Below are experts of layer 9 (counted from 0) of a mixture-of-experts language model. Rows are named router (the router's row for the expert) and show model dimensions 0-255. Each number is 500 + 25 x the weight over its row's rms, rounded and kept within 0 to 999. Numbers have three digits each.
After each expert's rows: "gets" lists some tokens that make up at least twice as much of what it gets as of all text. This comes from a sample of Wikipedia text that the model never trained on. Tokens count by the router's weight.

# expert 11
router:560455530514476474477507449506472488487474464504536514521484470521469478523513440522481521503500506500535525462478473497474530526464515504542518461489509498467535491504456485548511501486485516493502497453502480503515521504528504502513488482553522508471477472476543476510519504527480509524489496527477466543495534541488491495546511519502516541488491520453512535502444557516494500482517522432511479518467516532468508546497528523521499506520515468501551537513482494529527507500495471513518518485487488514541506513533491483529533539518517468517550474479480463487496505516497491477518515528501528482525493496505483479475454496525567533470512517458535510548513530467491502500549545459488509520497519483514474505522496537525479489516457486492484501516495505507494499501516532
gets: " (", " S", " W", " C", " F", " U"

# expert 24
router:486492476508469473513528516549451494508504476475509493521441470539482485473536464532517532496540541520527501445502483462532525547489484539497504485476502478501528539501483486522524512518493500468533472478509459523531484491524479466506473507511542520504486496476503511498562489510482520477478525570511486496528532542514482489502535485506516519502514496491527479516490501524553516469520526465484476530479504521497456497531532510536502500507491472472529497520470486519494524503452493533506526534508495475499495517502492496504501521499473476503532508475521431512507521500513503468514485513477519467505503471531495464490469559490510499480482534488517500521509538434476527471549577493485451498509474475478506488544461515524520542518499510545486514485508473515472522485516524
gets: " of", " a", " is", " to", " are", " an"

# expert 5
router:545495523530494487520543509552500511470470455455535530493469477512457465494510461513497517496512518529498500460472487528517546517458446489539481497491502472525528523489491506543505466538492466487485486482551498505527496513496525453495502530494485514511510490463534502503524494522484542506466512545481481539519507528523469472489551490476517531476492476477533483498447551496542523473509519462500470502499529514477488504520535454493484500479525471482538489506472474514519481494507487502500506538523492494543559508540510493536491491501493477476493489497495457533485480530487487494550474511443545457483534472550458473491465536503509523442487490506495492521524489482509509486559485486504494519513492476496494490518463483515519502488525472508489475516543476493492526473509526
gets: "1", "0", "2", "3", "4", "5"

# expert 17
router:521515491537482457476562465531487479502491486500494481474509485529463471521510501527485526482507516528483479478470477467515509516489491507541503484512489472521489525480509460506490490496498516499501469486528516502508466547510488452516470482519477503547497510479500466503524487556509541498476500488450501516518506539517490507528550538509459522480467516499534509486495536495547538512501483476508472528470504520511492535522540477526513514507478472491530496518487471559540493498479498524542548490485476527558494484541518482556491562527476499456507515502528497488503468532546510503526525515500517495516500517546504462490440529505558465473485501448497492514531494468454530461506507460508514546533520501492485475493454508513502514522460485526490464496510525505494501488541509
gets: " was", " a", " player", " member", " politician", "ist"

# expert 22
router:519499489525456487495524456506484562483519461489507491501496476508461431503531457546472546450486526521513519475502482499481498525536503489503503468471497491474529507482452508507531456524500512495538485480505463501534491495510519509482498494491516553491535516437519503502505525513496517502507484532478484505507507530506505473522515505494534499495531544525506529514483549512527497522546502511494473483487534521481495533532519522505505522510527473492490537518480431517525506496458471506572511504517484496517496525554560485525518521518535489512525495445516503473546501540516531512502508478489486451519524502533457471476460486553499474467480510490531467510512554478476533486527516540508473539511493501503484507532444491496479503518492477485492515498495462507478516482519497
gets: " and", " He", "\"", " or", " he", " but"

# expert 14
router:532496455504499485486512502490475535521484491485490490488460479514482480481525508477503556469476523503545481485501466519484480500465483509486504442468504543470530517488488492521517467506506473494535494490504471490525488496522530483527484532511517507496473530499513488500541533523534488496481521530491490469517500525525460478517535548538458505522480505492557441498476543526562508472485514517468500540471484546484505533545538529500501544522522490453504522524492454512544520504481517482491537514501533465476498514513529491549519498517480487523484503461478477468498507510490511476545499495446524472508527486533507474480458488523572496470471505483512518556518489494470526502531533475527460536510526507484502511490478524523474523542500466505466502534486458480505505503489514
gets: ";", " in", ":", " of", " County", " from"

# expert 10
router:525487499525503440496516507530496502498508483476488470482474477506455462498544459533493498479499519521490483435509471510471524512462485537523486436478542482473528499536465494513528472511504473497475501505501524513526493514536464493507487517479523518519490480495555531474535523530513530511474501512460477508513547514519514517483535528515506507462500539495512495512498505485532546471486467472475463510479513509475471518500522493498488506509507473507497499502519489568514475477512511518529544527475459486505499506486528485559490523533445518517529488483533469444538501504497491516526505486465506454519517485522482453492505529515564471473493515506504502521548522486483493495554493474538512531485511508499503492539445500546495526521470542505462482477502458475498532519533529
gets: "|", "%", ".", " +", " −", " were"

# expert 2
router:564509495512477487476505468539489518506524467470527500516499502542484457515487517474503536460476514511488496445459510469511499489487463516519507461451514462472516503518466491543526458535487501506556510526530495470522494507542510451474491493530525535522514454515548511481530523529500514498480495517479465527504528559512505439560472552493502544521516516509499504486491548546542536478484523463510456497464514523531470521513503512500516508496466479484496507498490476535490536514470483532500506492494475518505513487499540491536509493534546474482497478501509463489502482512519496509520535519450502481520507487520507501518498487525540493455519503506492496530484545451465489447534509469511530515497508480469469490511480489516538510525483520532518493509531490506461498497489531
gets: " L", " G", " H", " J", " M", " Y"

# expert 25
router:528486492515468465512487521510453498501521498482527506496512478506460474517520488520500501472500530553493498479482466509518522513538456497498488462486479470478519533493468440503530475511497465445509488492536515509522503486501472456466490473494510535507501453518532493459504512514488524512489469519472479504520512529517470491515577513503524524500461506523503481505493507511522549496482546507500488515494510516497511504527532517506503533505496478484470504475501487498531492467489497528500546503504498491493475483553547494564505520500475480493517476506532497523503506505534490471519522518477499463466513479544469497499456511532527490436487496461535489525515532484509465458541493467498506547504511446499489505480440526490476560530525469550458463514517527473511547447524501
gets: " in", " at", " to", " with", " after", " played"

# expert 18
router:535494517502503475502513470523447525489486472496513517485492490521459484508527511485535549465504537517503499474493465526511533520502510480507490468483478488512538523544464460539522462534500494480510466504501516517528481516513475482489499489532525524510491435505521504486500507537490512511462486531459463488499487533503485494523535501505513465478522471509569474468468509533515530496554480504509452526504496524493526527494520498493520498500477457495492469524483468512547485514514492533503478497454447461519481508539523505531484508507501459490508459495509498490494515541546482477504497509457486501495468506522484511468453538500525481406494512509502509526503555467479500471498508523474481540470516504525484485507452498522489557522471455515482452479526498476461512468505514
gets: " his", " a", "'s", " first", " her", " their"

# expert 26
router:523447480482508496495497496521458478506476464490494494522504460525494483457539483477477534467518511491564474467456492481488491475483448509516492495497529507470513513483479525533555491512513479484541478491529474498527466521495500454482525519534531517499452463451565497505532498566551472496500502547455500500493507489541486489521537552521548521465492539493503498502495514510554511499509496469498488543477510530489475503507518514513506535484505480460508518507479492547547531482513497512530500556490505504536503506519511513563499512523481511516528479494503484463518519512477496457503526524446508459541507466505466504469504495486564512514455501472505496539517515478496531478556482505520489515500493504510502479513497505491487499498480502529492493531527500490466530480512500
gets: "\n", ".", " ", " /", "9", ")\n"

# expert 20
router:527506502479505471529537494514479483477454490512471555498495470540499472486534512525538491482508528511517506468479511492528562504474490507481497479496507472499508516501491458556512463546479529492541479474497463501563468522515468478460496522513482550518500508483506483471500508525504537541453494532487498482507502514513482495521510491490476490502483481503529497511480531522549551495504492465497517524469498544484465507527537525481493518482471463479480465499473487496504523524515521505524494534440484485534497501539517481538484509504492464476495501517518463495512496500518502495532469476461491445497513506522508443480496492503566543514456515487527501536561541466487517466505496515500523536508531507516500499521513487505503534551491477518521460487554454523502520502558506
gets: " |", ";", " —;", " –;", " -;", "*;"

# expert 4
router:518441495496492489482529502507472485471503469471476491483487476516471486500520513469523544458523495516514506486509493486512530521456496502505488506465505504490559543487485498548533473521479486511510475484487497494571479515536489544490499479538502505533494480474527509498493518544525529498441492534487472487497500559501482489445525584489515523516530504471531490467480499515528509495513516482474490539473521525488515484525513492495480524535485483485498519511495458537564515532512490516466525495463492479526513511538494494506506524494506463465491477535517468476544519533547511477513495473442511446489482485517490471482459515533461501481477511507505490540528546472486502465507502458490493555502510496492480516514448501527480492540482471501475510518524478481480493472484545
gets: " the", " The", "The", "the", " Royal", "="

# expert 16
router:559493485515490490506534458516461495514473522511506537514492493518455504490530486497547524471478520497502537508465469500484554509509471508514499438490526478476519525503460489505521474532450501470484505510525476478542491490511504506494523469483503520466495487467539477517495490535518486529473507563463482503498512497494473524514518499489491512534515525490524515476442498517533504518517537500502443509441520518478470502536552498504510505527482465466496516535481470518540528491487477510501548513474461493535506522541511457531478518494485494507530493495524434511496517500509479460517494512512512460508520511539502482450452507490520479456486453488452481512514528486493532483518488463542475540509494470487492508527484500508468525527455488560492486475498474472484523518517513
gets: "-", "|", "–", " -", "=", ":"

# expert 27
router:516481490508480495501497502547452520518485490535526519512481504506496471475528483497489537481546526578489537476509498476499553521474532509490505504503528438512509478529470489535517456514479505478517489480518497520523489526498500477499493465509517524522475492441486464471542528546520498520483530544498483477503516553503485523533547557493526505511508503477511510484492542538510505521504529476498442527466510521494467528509512508532532486483511459510505500515520450535514548535467473520513521555515488507508479479537529527544493490501502499482531502507498441478520499538495492507533527537466497472488475511537471480492488492525522508467501492455504507515503547489506495499530480464494494561472512458491464514527502522475486520514485481533503518540545499496476496508522542
gets: ".\n\n", " \"", "==", "\n\n", "==\n", "."

# expert 7
router:519498489492479474477537483529493534498502458469550509473474501557537442504521492549533555458501505547522507495494500483482513516518493510514500462459515497477498503508497495507519477534468538507529489475536481500558505508497472522463478500476485528488496519478535482498506514512491483541447513532480502506507487482500482484521534496504518541513485518504512503458483511536513493487568524489521476519440525493486504519523504521493493528509493465476475504509484488544537519509474479506566512532468489485529493503544534512511505548481520448515497490487505524476529535505538492479517522529494527462473510487503509500437439494509528526447502491490511527513551536481510508508550537480539482523488497481503468486490433498505500499524459490526504502472510495485462516470518517
gets: ",", "),", " de", "\",", ".,", ",\""

# expert 19
router:541483493519490485496530493511485529480480497485528485507492496529499446514553471507507528474495483497531518471506476486489527531485480511543515501500496447462529522522518507495529471531482521510545492490579499504537503538529490505506476511495474495493498482486539485464523493541442488464476520521465501524507514519505483459466537524468527498493464472502541471475457507535498536504551494466493473516488547515465465503565519510472534498533525469444494513544454486522551525512463476501489536508500513533502496512545531470510493500465466485499525533513500464476499519493518482486536491498493514518511513438510493456478455511493510483450506515485503501524505507474479512476524528495496512534502474492495469483515454506544478468524484479507500499506504492437489520477512519
gets: " of", " on", " as", " to", " for", " by"

# expert 9
router:550518491521476494495503512504466494523498484504502497470492473561459473512520484518488513484526484532508488472478486485503491521520481500516491482460509486485523515465490532521518448514486476492511491493535480459557464534498489465494494485521517493511484448475486498460506509514504492506499489512463504505496539487507485508482495499528489549497478522467526494444445504528522557510502486521457457522473514486498494527528506513495500527537489457479523470513462451540521540516485479553528567513476522484535542513540500495544506515481490476466504531474491493472515525536525473468527503535492492482494496483512486486497443547518566455490497541504495499546524515488488542472526521467523508541516522508469467484512458465536484514511502473520500480544515473483490536514498498
gets: ".", " John", "',", " David", " George", " William"